Weights of a small mixture-of-experts language model, trained from scratch on English Wikipedia.
Size: width 128, vocabulary 14450.
Experts: 8 experts in each of 7 layers, 1 pick a token, a sigmoid router.
Training: a variant of Muon for the experts, 293M tokens, 4471 steps.
Below are experts of layer 3 (counted from 0) of a mixture-of-experts language model. Rows are named up (a neuron's input weights, with its number), down (a neuron's output weights, with its number) and show model dimensions 0-127. Each number is 200 + 30 x the weight over its row's rms, rounded and kept within 0 to 999.
Before each expert's rows: "comes after" lists some tokens at least twice as common just before its tokens as in all text; "comes before" lists some tokens at least twice as common just after its tokens as in all text. This comes from a sample of Wikipedia text that the model never trained on. Tokens count by the router's weight.

# expert 2
comes after: " |", "|", " a", ";", ":", " his"
comes before: "20", "19", "1", "2", "0", "3"
up0,213,178,208,213,169,184,206,171,207,167,156,222,196,177,210,239,145,199,200,241,150,163,177,234,178,211,211,128,183,200,222,196,203,187,210,213,164,196,183,190,239,203,197,204,170,180,213,213,184,167,135,222,200,204,140,236,228,206,219,196,205,176,239,224,198,222,181,237,187,222,186,167,227,199,226,180,156,182,217,227,274,209,196,233,116,222,173,153,186,201,227,149,201,197,225,174,245,239,208,184,239,157,182,219,186,163,183,168,202,159,194,183,234,209,198,168,153,178,191,205,174,281,224,174,124,225,212,273
down0,198,202,215,150,159,194,234,181,164,167,198,210,188,212,208,179,242,242,188,220,213,165,193,195,187,184,209,211,222,181,238,165,150,154,190,164,216,171,221,185,254,228,208,204,176,180,143,239,195,177,174,269,183,164,203,248,247,185,139,200,229,205,247,214,181,192,251,222,150,161,210,246,198,203,213,224,207,165,194,268,199,157,244,164,159,187,269,168,192,176,231,236,189,201,194,162,218,203,202,182,193,153,207,179,189,246,238,202,220,210,214,186,239,224,227,150,233,173,198,177,160,242,138,195,150,178,194,190
up1,192,173,216,204,149,164,184,214,185,226,240,243,166,183,230,190,194,179,174,175,165,184,156,189,217,201,196,217,205,214,208,153,262,279,176,233,195,166,252,209,202,218,227,178,167,178,218,144,206,218,196,226,231,165,183,160,220,256,194,176,160,177,226,256,220,247,210,213,174,174,213,244,212,159,182,207,183,229,270,161,186,130,232,188,224,180,226,149,244,166,219,218,195,216,135,206,215,211,223,233,171,247,223,228,230,216,151,214,217,168,194,208,182,192,230,252,210,172,211,206,188,221,231,193,200,259,205,224
down1,167,187,216,181,230,211,206,209,203,195,141,207,149,152,172,179,222,170,223,207,167,216,165,188,231,183,210,153,228,178,231,206,211,181,219,249,186,200,238,219,284,191,204,227,222,229,205,169,199,221,194,261,176,185,141,226,220,213,222,236,221,184,207,239,177,193,189,177,167,242,218,210,178,187,203,167,155,182,159,145,241,161,225,179,212,197,211,212,225,212,188,243,242,156,149,191,201,218,170,232,192,160,170,229,226,202,191,139,235,189,218,232,199,224,189,148,205,198,165,215,203,284,222,127,165,237,189,248
up2,180,242,243,193,200,186,169,171,111,202,206,178,153,227,185,260,180,202,165,203,261,236,180,178,207,225,164,181,200,228,224,166,233,198,226,238,175,209,175,171,143,259,194,255,204,193,251,217,171,214,197,224,204,179,145,218,176,187,168,271,224,233,187,168,125,213,208,153,214,180,197,180,212,230,185,220,200,212,166,206,174,181,147,230,212,251,211,201,254,218,200,195,245,216,170,186,209,184,205,229,223,172,251,213,229,225,222,181,214,187,246,212,178,224,241,194,213,206,236,202,192,224,194,198,211,123,197,174
down2,222,158,151,241,235,228,205,209,198,201,220,284,198,192,226,154,175,222,206,163,166,218,219,225,163,234,227,226,159,187,170,188,177,216,183,187,202,175,204,223,242,169,161,177,205,174,183,208,235,235,224,223,162,219,267,165,188,179,183,140,166,145,160,196,234,189,213,174,183,202,209,211,173,161,219,212,220,207,167,202,197,145,167,254,245,197,149,182,162,194,174,133,223,214,152,162,245,186,237,214,182,183,206,208,156,210,204,168,206,194,239,175,237,168,171,229,181,234,203,231,199,180,195,166,214,270,212,159
up3,218,173,223,180,180,255,166,142,211,186,240,148,166,155,159,192,206,213,189,221,218,125,224,207,223,190,214,206,223,232,229,192,166,148,194,210,190,137,187,198,221,195,192,229,186,226,250,197,207,217,190,199,179,216,218,235,212,190,171,190,181,221,168,150,239,254,177,185,163,186,195,201,214,179,201,216,249,187,217,219,188,204,187,263,224,220,222,171,164,233,199,174,234,210,194,221,249,164,139,221,102,231,237,221,212,194,193,160,195,137,236,189,208,216,186,211,238,234,222,167,227,174,272,210,216,167,167,189
down3,210,243,199,216,206,226,190,192,205,179,241,225,210,196,200,213,257,208,164,171,168,168,202,252,224,215,206,217,200,213,143,197,206,192,181,173,188,165,222,164,167,223,165,205,183,192,204,196,271,203,220,204,167,198,176,200,249,200,196,165,206,212,213,168,226,176,230,215,247,186,226,185,124,163,189,233,175,162,140,169,196,187,160,264,225,245,206,129,192,219,183,196,222,193,179,211,234,117,170,196,209,157,221,239,259,176,172,169,208,270,223,224,213,170,170,107,209,234,199,218,197,205,211,179,179,182,201,221
up4,209,178,207,207,217,234,227,231,238,211,233,222,201,259,203,191,244,189,171,196,242,206,216,185,211,188,173,173,214,202,190,206,168,210,212,242,212,169,247,184,217,128,232,176,205,232,181,184,205,162,234,208,229,199,170,221,174,124,189,199,177,185,204,167,227,207,209,132,192,198,180,161,274,189,208,216,153,231,217,233,152,177,254,255,166,214,255,222,211,201,205,185,186,213,176,185,248,211,232,238,201,207,178,229,174,175,196,187,253,165,229,187,165,203,202,146,170,170,238,177,266,177,282,226,211,217,154,210
down4,197,255,208,220,197,218,195,198,259,233,269,197,203,148,183,209,213,226,162,241,162,244,169,218,203,180,155,188,213,221,210,216,189,217,209,242,246,200,180,199,206,228,186,179,186,206,194,162,281,170,223,209,225,212,185,180,191,192,164,189,231,225,237,188,228,230,202,266,223,230,215,238,199,154,217,221,230,230,197,186,181,170,197,228,207,242,205,209,208,192,177,203,140,214,219,198,172,213,168,229,178,165,129,230,189,175,161,237,245,198,241,235,203,285,175,226,174,137,194,211,212,220,195,194,249,151,232,144
up5,224,245,219,258,189,210,242,244,158,232,173,214,180,153,186,193,129,198,185,152,222,162,223,236,198,175,234,224,212,224,173,222,238,171,231,154,205,164,169,201,186,170,176,196,180,179,147,194,178,179,150,196,185,222,148,205,180,182,220,274,231,175,248,191,205,235,166,232,209,194,190,229,168,191,162,168,245,157,236,206,224,192,230,186,165,179,205,190,162,248,233,229,161,264,187,229,199,209,202,221,173,235,190,231,168,171,225,180,214,156,201,156,215,208,213,238,207,183,149,175,245,215,235,208,183,153,174,218
down5,210,159,136,211,228,197,243,206,230,219,133,258,208,185,224,252,213,245,192,182,216,214,188,227,171,174,179,226,187,176,268,196,201,215,203,268,185,180,205,208,227,196,176,208,159,202,200,220,149,219,152,206,208,211,192,182,270,251,179,210,159,223,164,203,171,198,254,247,205,219,225,269,166,259,167,197,156,138,186,237,162,216,224,227,267,215,145,184,217,202,210,237,189,227,220,198,200,165,162,208,188,179,222,226,222,170,217,177,196,171,199,221,193,209,204,203,217,134,216,185,186,216,195,185,172,210,162,197
up6,163,182,212,177,240,183,187,160,203,152,208,163,217,251,217,176,227,165,229,149,243,210,171,167,136,249,216,210,190,214,214,231,255,197,192,190,195,228,203,192,259,153,210,264,178,195,170,164,197,199,250,195,231,197,220,209,180,255,182,146,216,210,222,195,208,155,236,233,189,243,209,178,226,167,185,189,215,180,250,181,197,177,171,201,278,226,163,206,161,168,245,204,165,214,174,206,198,265,223,160,221,209,196,192,236,236,189,231,233,247,195,226,210,213,186,229,164,248,177,208,185,242,179,156,209,247,217,194
down6,198,201,214,212,204,195,189,181,216,219,255,197,243,243,236,179,205,159,232,147,160,196,181,185,193,177,213,139,170,194,171,228,232,143,213,154,191,181,176,252,156,222,179,207,233,245,203,232,217,169,191,205,207,202,204,250,204,210,215,177,206,192,162,149,198,211,224,215,141,254,154,218,216,220,217,228,191,158,207,197,245,180,209,221,161,174,203,164,240,210,159,203,110,245,191,181,184,223,204,239,254,224,182,215,197,157,249,193,218,209,230,244,214,212,203,160,189,202,244,163,162,222,233,209,183,164,181,278
up7,189,219,239,213,227,208,173,188,208,167,167,207,157,204,250,192,215,226,199,160,221,189,233,215,182,184,163,237,230,155,203,216,290,214,240,166,233,173,203,228,186,239,184,206,240,170,270,166,169,150,160,183,202,171,190,209,243,178,230,215,191,202,225,167,196,202,222,181,208,203,263,192,215,172,217,226,194,171,187,178,198,193,167,183,188,158,161,201,183,258,258,161,202,229,208,197,215,202,248,223,178,180,172,201,230,199,206,239,238,193,173,242,248,182,199,186,129,232,188,145,157,229,185,229,232,204,265,251
down7,203,177,202,165,151,209,172,173,213,177,187,221,234,198,160,184,178,169,192,205,161,211,213,191,224,229,198,244,183,193,177,253,192,195,205,178,218,177,229,208,248,186,237,169,231,255,184,211,212,218,167,238,224,193,228,173,192,205,299,207,181,195,215,185,242,234,193,164,238,166,231,182,233,208,221,188,196,251,175,240,213,202,123,159,160,231,223,231,216,248,212,137,188,192,163,224,163,195,232,175,180,167,156,179,194,222,159,164,204,162,162,246,203,188,241,216,185,146,211,183,157,241,154,217,177,245,175,240

# expert 7
comes after: " |\n", "0", "1", ")", "2", "%"
comes before: " ", "|", "-", " \"", " —", " Total"
up108,235,239,234,159,156,215,228,205,243,183,220,194,139,172,242,175,203,140,226,171,204,209,200,164,185,237,197,174,207,197,231,228,241,228,185,214,205,225,217,219,213,207,192,196,234,140,223,218,173,165,169,200,168,139,241,195,168,201,233,236,195,173,162,199,220,187,135,161,175,209,113,204,165,179,151,231,158,208,194,201,208,167,234,164,173,182,148,159,197,231,221,183,202,215,180,196,191,172,247,217,208,196,151,155,181,210,205,193,220,202,139,168,210,217,188,171,206,216,198,158,213,178,121,192,237,150,221,221
down108,155,251,247,242,194,217,187,205,168,146,212,199,186,191,168,163,192,197,174,210,201,202,207,199,214,217,138,195,195,175,143,172,162,206,240,212,209,192,238,205,231,222,223,195,195,181,168,219,229,198,193,219,178,255,269,259,178,225,192,257,199,232,223,288,220,209,159,214,183,221,217,161,182,185,189,191,197,145,175,170,222,238,186,189,221,187,234,267,223,209,202,196,265,203,200,198,197,218,225,177,165,201,224,181,165,176,206,234,191,168,248,206,211,216,232,229,186,163,117,249,172,213,227,134,168,205,216,195
up109,186,208,192,174,211,187,179,205,204,194,259,225,254,162,168,221,194,195,198,212,213,267,158,206,176,241,189,175,266,169,167,184,188,205,183,255,176,208,186,222,180,203,259,234,160,238,183,210,193,213,209,183,215,179,174,285,187,202,217,226,205,230,241,220,174,232,168,194,199,178,254,161,168,159,193,199,237,189,250,167,159,218,243,166,174,175,236,214,181,207,179,189,215,198,185,226,168,209,172,136,216,193,146,219,170,250,184,240,206,209,163,261,228,234,225,182,209,216,189,188,167,245,199,287,210,185,182,221
down109,156,163,240,185,239,227,112,179,137,223,216,206,269,155,191,195,183,149,177,204,176,208,144,208,227,224,193,156,232,197,217,182,237,154,188,217,199,186,199,191,230,213,213,183,205,160,229,205,242,209,197,202,225,246,209,200,204,194,173,203,203,212,228,196,152,225,164,146,208,239,218,204,136,191,248,229,168,230,229,196,236,254,215,216,170,241,271,196,175,155,185,138,231,163,181,177,169,223,184,175,196,217,174,240,205,160,204,178,202,216,146,173,215,193,168,235,172,188,206,186,239,207,189,148,207,219,204,198
up110,157,124,260,212,207,212,175,167,203,255,211,205,169,200,230,192,200,192,202,195,175,259,173,187,171,153,198,188,174,165,226,184,233,209,183,306,183,169,199,147,241,229,248,248,212,179,211,172,202,173,225,200,266,181,177,173,206,160,245,221,217,162,173,196,182,199,182,212,247,144,207,175,237,207,266,169,175,173,197,212,197,211,230,213,217,225,215,243,199,122,213,224,186,209,214,160,251,212,190,185,161,221,199,193,205,214,200,222,236,169,172,222,174,205,178,193,223,212,188,189,272,209,216,195,170,197,222,195
down110,234,205,153,174,221,230,200,188,182,243,192,150,249,238,180,223,184,170,221,223,176,155,196,218,237,235,182,201,225,194,154,200,194,183,211,197,172,191,232,221,161,213,233,190,216,258,175,130,212,210,196,181,195,130,200,179,170,156,226,196,183,238,259,155,198,199,189,235,142,132,169,220,243,232,250,215,167,195,176,191,204,218,192,235,232,206,220,193,204,192,218,142,237,209,167,258,181,233,257,187,172,182,212,190,217,249,220,246,226,220,229,168,168,199,139,169,198,217,197,233,240,175,182,171,194,225,216,165
up111,224,204,226,174,218,188,226,226,220,171,210,179,200,180,175,196,254,182,234,245,235,192,217,180,179,229,144,220,134,188,190,227,212,181,207,166,202,232,123,178,230,136,201,214,146,155,154,143,201,223,185,240,197,233,194,190,167,205,248,218,175,169,186,201,150,218,196,185,157,189,210,182,228,163,159,184,167,171,250,259,249,208,190,148,221,204,175,183,137,227,191,210,186,197,167,190,207,202,260,206,189,192,193,212,233,219,257,202,254,188,229,158,221,233,177,250,160,188,159,224,200,217,214,240,187,205,202,218
down111,169,239,183,202,149,216,188,222,218,204,232,191,192,231,180,194,231,235,154,201,198,169,185,170,195,257,169,215,198,117,194,201,125,217,193,194,188,236,202,182,215,242,217,191,161,192,174,189,240,245,216,159,245,220,196,169,219,192,177,172,177,241,182,144,161,239,227,215,109,216,199,155,186,183,222,188,221,207,204,199,265,231,164,207,151,151,193,181,246,167,234,206,190,148,204,197,193,192,210,204,222,191,224,240,182,167,198,168,198,235,212,227,183,222,220,141,159,165,176,214,254,253,192,221,222,228,181,176
up112,208,153,211,191,165,202,140,191,200,243,237,196,175,176,253,180,236,185,188,218,227,198,218,233,171,208,229,138,207,202,270,196,225,205,198,196,220,235,132,207,224,203,128,195,127,195,218,240,201,183,160,201,174,195,208,239,231,229,137,223,209,228,214,216,196,192,207,202,251,194,190,231,277,210,215,214,235,162,264,253,162,224,277,190,173,212,215,216,195,222,153,221,183,174,207,268,208,208,186,226,221,237,217,178,203,176,181,213,225,221,179,226,196,169,173,181,202,217,173,225,191,211,162,223,193,150,192,216
down112,199,188,181,217,238,243,168,213,196,205,236,195,153,197,249,157,194,214,169,150,182,243,190,234,290,226,234,145,154,236,233,189,223,226,198,161,201,188,214,214,212,207,196,211,194,214,210,220,227,217,179,220,195,139,195,190,216,217,247,192,217,215,175,151,189,182,197,228,249,148,240,159,200,225,179,226,177,207,227,210,225,231,220,224,133,197,189,196,201,210,154,246,217,222,202,218,217,186,190,235,195,182,168,199,188,263,187,214,236,251,201,252,216,151,163,196,233,212,170,221,192,230,128,230,192,158,135,160
up113,172,196,181,188,157,169,192,195,166,192,194,175,190,214,200,266,202,143,205,262,168,179,227,147,163,211,208,220,185,217,276,167,191,222,214,142,222,197,171,204,215,151,225,146,201,185,230,197,201,219,242,225,196,220,229,254,211,217,215,228,202,203,191,179,224,204,173,178,171,223,158,193,254,180,203,210,183,173,206,274,218,245,194,140,191,170,206,172,213,197,204,183,172,157,204,202,242,207,169,161,181,169,255,246,244,192,183,238,241,214,162,119,229,211,221,204,201,180,184,213,204,173,159,186,248,142,180,198
down113,198,206,183,156,173,171,176,263,139,173,162,152,217,255,237,195,179,219,203,205,212,215,213,214,208,198,145,241,180,212,169,223,196,238,163,202,152,226,202,219,196,219,189,205,224,238,213,189,170,213,213,187,254,175,200,227,129,155,164,203,194,273,174,182,181,195,186,149,208,199,241,237,204,211,210,217,193,209,216,171,254,162,225,185,195,194,222,148,177,219,252,169,269,211,219,176,149,171,156,245,229,190,200,199,208,141,249,189,237,226,178,224,200,249,196,243,181,160,199,212,215,208,191,257,174,201,221,220
up114,202,191,183,233,187,165,194,169,171,205,189,215,220,191,250,239,201,136,187,191,169,163,155,160,176,185,195,132,282,183,154,193,181,139,140,176,212,219,172,188,147,169,236,163,146,197,247,198,204,199,213,260,185,234,213,245,204,222,209,151,222,230,194,164,211,188,243,167,206,261,221,229,243,186,241,189,211,232,224,217,211,209,252,181,188,164,220,186,213,205,187,200,236,233,151,160,226,208,190,195,252,255,172,219,166,228,228,167,225,202,204,210,191,183,155,209,206,233,212,188,189,164,219,237,193,206,222,180
down114,220,213,182,184,197,185,178,189,179,174,183,205,165,201,169,193,172,168,152,186,209,127,157,202,183,185,230,193,199,228,207,247,230,249,146,164,219,175,244,183,137,203,192,191,203,169,191,201,216,196,205,191,218,196,226,219,210,195,195,170,193,208,164,174,279,165,193,206,243,177,234,190,211,206,182,170,226,204,206,223,217,172,245,229,206,182,137,169,165,198,215,148,205,196,293,257,156,157,245,210,185,207,215,147,203,161,199,228,157,219,162,176,222,262,225,151,226,245,222,167,196,215,138,186,199,240,198,201
up115,167,184,220,162,246,223,185,199,194,197,189,183,257,203,274,194,239,215,177,184,239,184,228,203,136,158,201,194,214,214,239,171,164,190,216,197,202,189,248,183,149,222,210,233,184,277,214,169,237,158,142,165,219,249,167,218,169,223,208,238,169,217,198,213,168,207,181,272,223,229,168,224,220,192,202,193,206,191,188,199,223,140,231,214,266,183,196,205,174,181,244,206,196,264,180,209,222,201,233,172,222,169,225,198,170,139,175,157,208,190,174,180,192,244,202,202,166,217,177,197,158,221,157,189,217,239,146,191
down115,273,182,251,187,312,180,243,181,210,223,192,183,194,166,210,145,175,186,181,221,205,177,212,217,171,170,204,148,222,198,208,184,226,226,177,163,211,187,224,189,170,179,224,194,142,199,221,185,225,186,156,236,192,209,187,213,211,228,223,208,209,209,248,182,184,286,178,190,141,164,156,226,196,163,186,193,231,180,210,196,229,183,130,221,216,252,208,207,182,169,193,252,168,173,182,202,220,205,152,186,222,183,201,164,178,217,229,145,216,178,206,180,196,219,202,220,238,217,277,172,200,153,196,204,179,237,191,171

# expert 6
comes after: ".", " was", ",", " he", " it", " It"
comes before: " the", " a", " to", " be", " been", " not"
up0,195,222,172,155,182,190,183,233,190,246,201,224,236,180,209,193,240,270,143,223,195,182,211,210,179,145,205,234,216,216,169,189,192,171,180,222,235,173,175,225,269,207,213,214,212,198,197,207,160,191,178,218,200,178,176,159,221,137,210,205,218,158,238,184,160,197,194,199,210,242,256,152,220,177,242,162,179,210,203,225,188,196,221,227,159,177,133,180,194,192,232,209,188,139,174,188,190,139,151,223,279,156,199,244,202,204,162,171,194,168,185,199,171,192,218,211,209,149,158,145,146,189,246,208,218,216,229,198
down0,206,195,235,174,167,210,242,208,163,217,160,243,183,184,181,200,171,205,210,183,155,230,148,224,231,206,184,197,233,198,195,249,242,118,225,224,207,208,211,217,251,279,178,221,193,209,232,253,212,229,207,219,135,195,224,160,215,220,214,179,195,204,227,159,165,214,211,218,169,235,214,229,150,193,222,209,187,211,202,209,165,221,181,218,214,180,242,176,212,234,209,163,146,202,169,200,204,234,141,202,227,147,235,195,203,199,270,194,187,221,218,182,198,153,214,137,228,139,163,208,208,247,219,211,140,184,235,186
up1,220,188,227,229,203,144,215,198,229,170,189,228,181,189,208,186,233,212,158,162,157,219,228,205,224,218,251,188,170,226,241,215,196,266,152,136,207,211,200,130,166,221,161,210,170,206,184,146,238,227,160,188,164,187,180,246,235,221,241,233,191,190,146,218,198,201,183,150,234,214,183,214,243,196,139,208,238,200,176,163,147,224,243,157,176,182,233,148,215,187,187,202,192,204,196,217,216,173,232,226,229,199,170,204,228,187,160,156,185,272,192,241,173,165,220,191,197,173,193,244,178,164,235,235,199,229,201,194
down1,284,170,204,199,197,165,189,209,243,213,196,194,165,177,156,197,216,196,190,201,263,167,203,226,251,186,242,184,253,223,219,226,182,233,200,236,164,175,214,205,217,169,198,233,136,143,225,175,194,199,198,260,194,180,166,190,227,175,227,191,190,195,182,184,172,181,191,202,211,195,194,214,242,205,171,219,158,155,206,243,283,233,244,182,150,161,160,222,210,170,221,180,253,198,217,181,258,251,208,183,210,178,201,222,144,192,250,229,183,230,148,205,245,178,243,191,203,204,190,192,222,235,236,207,209,232,159,189
up2,225,178,212,139,193,197,222,182,231,190,220,167,211,159,167,165,201,211,196,217,195,223,222,183,192,242,226,183,223,165,271,234,214,165,199,220,162,181,185,133,175,219,228,200,219,174,244,238,161,164,154,241,181,171,133,215,185,160,176,252,201,176,178,224,204,179,163,177,194,165,200,175,219,226,179,150,163,182,151,189,223,151,182,176,237,204,223,155,202,255,187,250,235,146,232,209,242,218,221,205,238,213,192,156,206,209,168,223,242,196,203,244,164,137,197,167,208,222,200,222,201,183,263,213,199,156,190,198
down2,227,200,157,216,155,199,164,201,147,152,206,271,181,178,169,188,185,178,206,228,231,146,223,180,169,199,191,216,182,222,167,184,200,203,194,203,182,224,207,192,178,172,185,256,228,192,238,185,212,231,151,199,153,204,238,167,170,214,208,184,252,218,178,210,279,199,225,244,198,189,220,155,179,175,215,271,188,210,214,211,236,199,240,216,219,189,176,229,245,163,191,174,175,198,204,148,253,229,193,217,210,144,202,186,220,262,211,212,142,158,215,191,273,186,190,198,142,213,182,206,234,177,207,151,175,204,145,179
up3,258,131,186,193,183,231,187,166,203,254,183,223,268,198,155,227,174,212,185,179,236,176,253,227,168,194,201,180,182,155,203,162,178,196,195,188,195,192,205,235,212,201,164,245,183,179,185,263,210,246,189,161,139,202,252,211,204,193,197,187,220,200,207,202,186,228,161,217,184,195,220,216,130,197,176,213,232,244,203,223,144,209,180,195,168,219,195,177,135,213,209,162,239,187,209,217,206,222,168,194,172,216,253,219,212,213,246,179,204,152,224,181,139,182,209,219,265,174,210,135,163,155,214,204,221,168,163,230
down3,191,175,232,209,183,213,133,166,197,213,137,203,201,191,234,150,175,142,219,198,209,239,225,217,221,243,207,175,215,190,188,163,171,235,164,158,207,220,196,182,201,228,199,219,222,188,179,179,246,229,242,171,156,206,201,232,178,246,189,166,240,168,206,244,190,197,145,221,193,185,190,227,202,206,213,206,205,266,158,168,227,200,171,186,214,193,240,154,212,228,208,226,253,201,251,230,219,173,281,152,218,238,194,252,205,216,151,165,170,208,223,212,197,239,157,151,164,187,238,199,201,138,206,208,195,143,180,211
up4,233,214,204,256,222,158,219,231,209,157,190,205,253,218,208,203,153,206,166,208,170,200,226,196,163,200,163,172,241,243,210,178,196,243,210,209,260,239,189,171,227,199,195,178,233,183,257,243,196,199,187,195,201,234,165,212,157,169,157,201,155,194,247,187,184,187,241,223,198,231,160,185,217,215,155,156,186,181,197,213,207,206,215,221,201,203,221,182,212,212,202,266,201,204,156,187,233,228,218,210,164,184,201,198,162,224,72,129,199,209,226,221,188,166,135,229,204,215,262,176,184,173,207,214,193,211,201,243
down4,219,172,229,180,203,207,284,190,242,229,217,222,189,194,189,164,233,167,154,218,204,246,224,192,258,232,172,186,232,212,218,175,217,186,237,205,143,208,173,227,230,222,207,197,254,210,190,247,219,174,192,249,241,201,187,193,183,200,177,191,191,239,233,211,147,234,199,243,162,159,213,263,200,224,192,215,194,176,196,194,159,194,168,241,231,210,236,185,220,208,200,187,151,136,254,237,264,207,178,167,215,203,196,200,290,223,166,153,197,148,219,212,188,202,207,190,188,201,187,204,189,172,227,216,218,126,219,214
up5,203,243,175,198,169,224,194,221,205,225,191,226,195,199,237,176,188,209,162,202,273,174,219,243,189,138,131,136,185,207,163,244,199,179,217,220,173,169,177,227,272,175,223,155,233,218,174,188,207,175,166,201,195,179,194,213,167,257,142,214,228,193,199,223,176,251,186,221,197,203,217,209,164,216,190,189,177,192,189,185,219,129,205,206,192,172,188,214,125,237,230,244,151,193,155,172,217,207,139,201,186,244,242,210,228,215,156,197,192,207,155,225,213,215,241,182,193,168,232,179,192,205,182,191,151,165,171,155
down5,215,227,225,217,150,191,264,167,193,177,217,224,233,231,199,170,224,152,224,192,224,168,157,207,261,166,250,228,172,229,205,192,183,169,212,182,194,196,188,159,178,236,179,181,213,252,150,200,219,161,199,225,175,236,133,183,211,186,255,252,191,183,197,193,152,164,255,254,199,193,177,219,218,206,188,234,221,134,132,206,219,155,177,257,225,238,229,182,173,245,202,210,198,210,261,205,232,194,179,211,217,203,174,220,191,169,199,185,200,148,196,198,190,175,222,135,160,190,182,225,232,196,187,191,175,216,161,221
up6,141,195,218,191,192,198,228,162,211,129,197,197,198,172,236,198,172,216,182,200,243,203,156,222,219,252,197,217,175,201,221,170,250,247,154,256,195,206,225,174,214,162,191,240,159,213,200,199,254,246,245,155,229,203,149,211,186,228,222,173,218,200,197,176,225,242,208,243,161,192,209,214,223,218,193,159,216,177,201,215,183,178,163,242,166,165,209,208,207,154,194,277,217,180,213,198,167,207,196,134,240,201,214,243,214,218,227,206,187,203,226,233,251,188,206,203,186,209,175,249,204,284,145,179,240,191,187,249
down6,251,217,220,204,197,154,214,180,202,224,223,205,231,232,223,169,211,120,228,205,201,202,161,190,201,196,235,194,208,164,174,211,179,139,232,179,205,187,184,233,196,199,176,198,246,138,178,207,252,155,189,162,147,155,237,187,147,134,160,165,195,141,163,169,208,169,186,200,156,227,219,243,188,169,218,205,143,206,196,194,230,227,169,190,162,222,194,139,256,217,202,180,215,195,140,214,211,202,200,247,218,187,208,201,136,196,134,182,219,157,169,249,199,213,185,214,226,185,200,191,182,153,216,199,192,229,204,206
up7,152,210,190,209,248,230,190,160,216,251,188,184,230,215,197,195,177,213,249,210,243,207,169,185,190,207,156,189,256,194,157,155,245,189,176,193,234,223,243,221,237,158,162,219,244,188,182,190,167,179,179,164,203,167,215,184,216,189,225,178,236,204,194,183,233,235,155,264,191,191,176,204,202,225,200,203,180,135,205,176,227,167,162,152,200,148,182,164,159,221,178,170,236,229,247,219,216,173,221,231,199,139,182,179,180,187,148,181,130,197,159,202,215,156,204,176,171,207,186,180,194,215,167,275,231,191,247,166
down7,206,219,232,164,145,176,186,216,232,231,171,202,203,193,230,182,220,215,165,216,168,197,180,213,220,214,190,202,239,208,211,131,199,209,206,206,208,195,223,200,163,209,220,172,232,215,152,191,191,174,205,209,188,139,183,182,201,218,225,192,226,217,144,183,190,221,211,162,244,208,183,110,163,253,269,254,114,209,171,199,173,194,224,181,181,176,257,178,222,247,203,194,160,184,186,174,211,190,211,214,212,199,243,149,195,220,230,122,190,206,199,248,222,185,217,204,148,159,187,163,209,232,176,178,210,172,147,259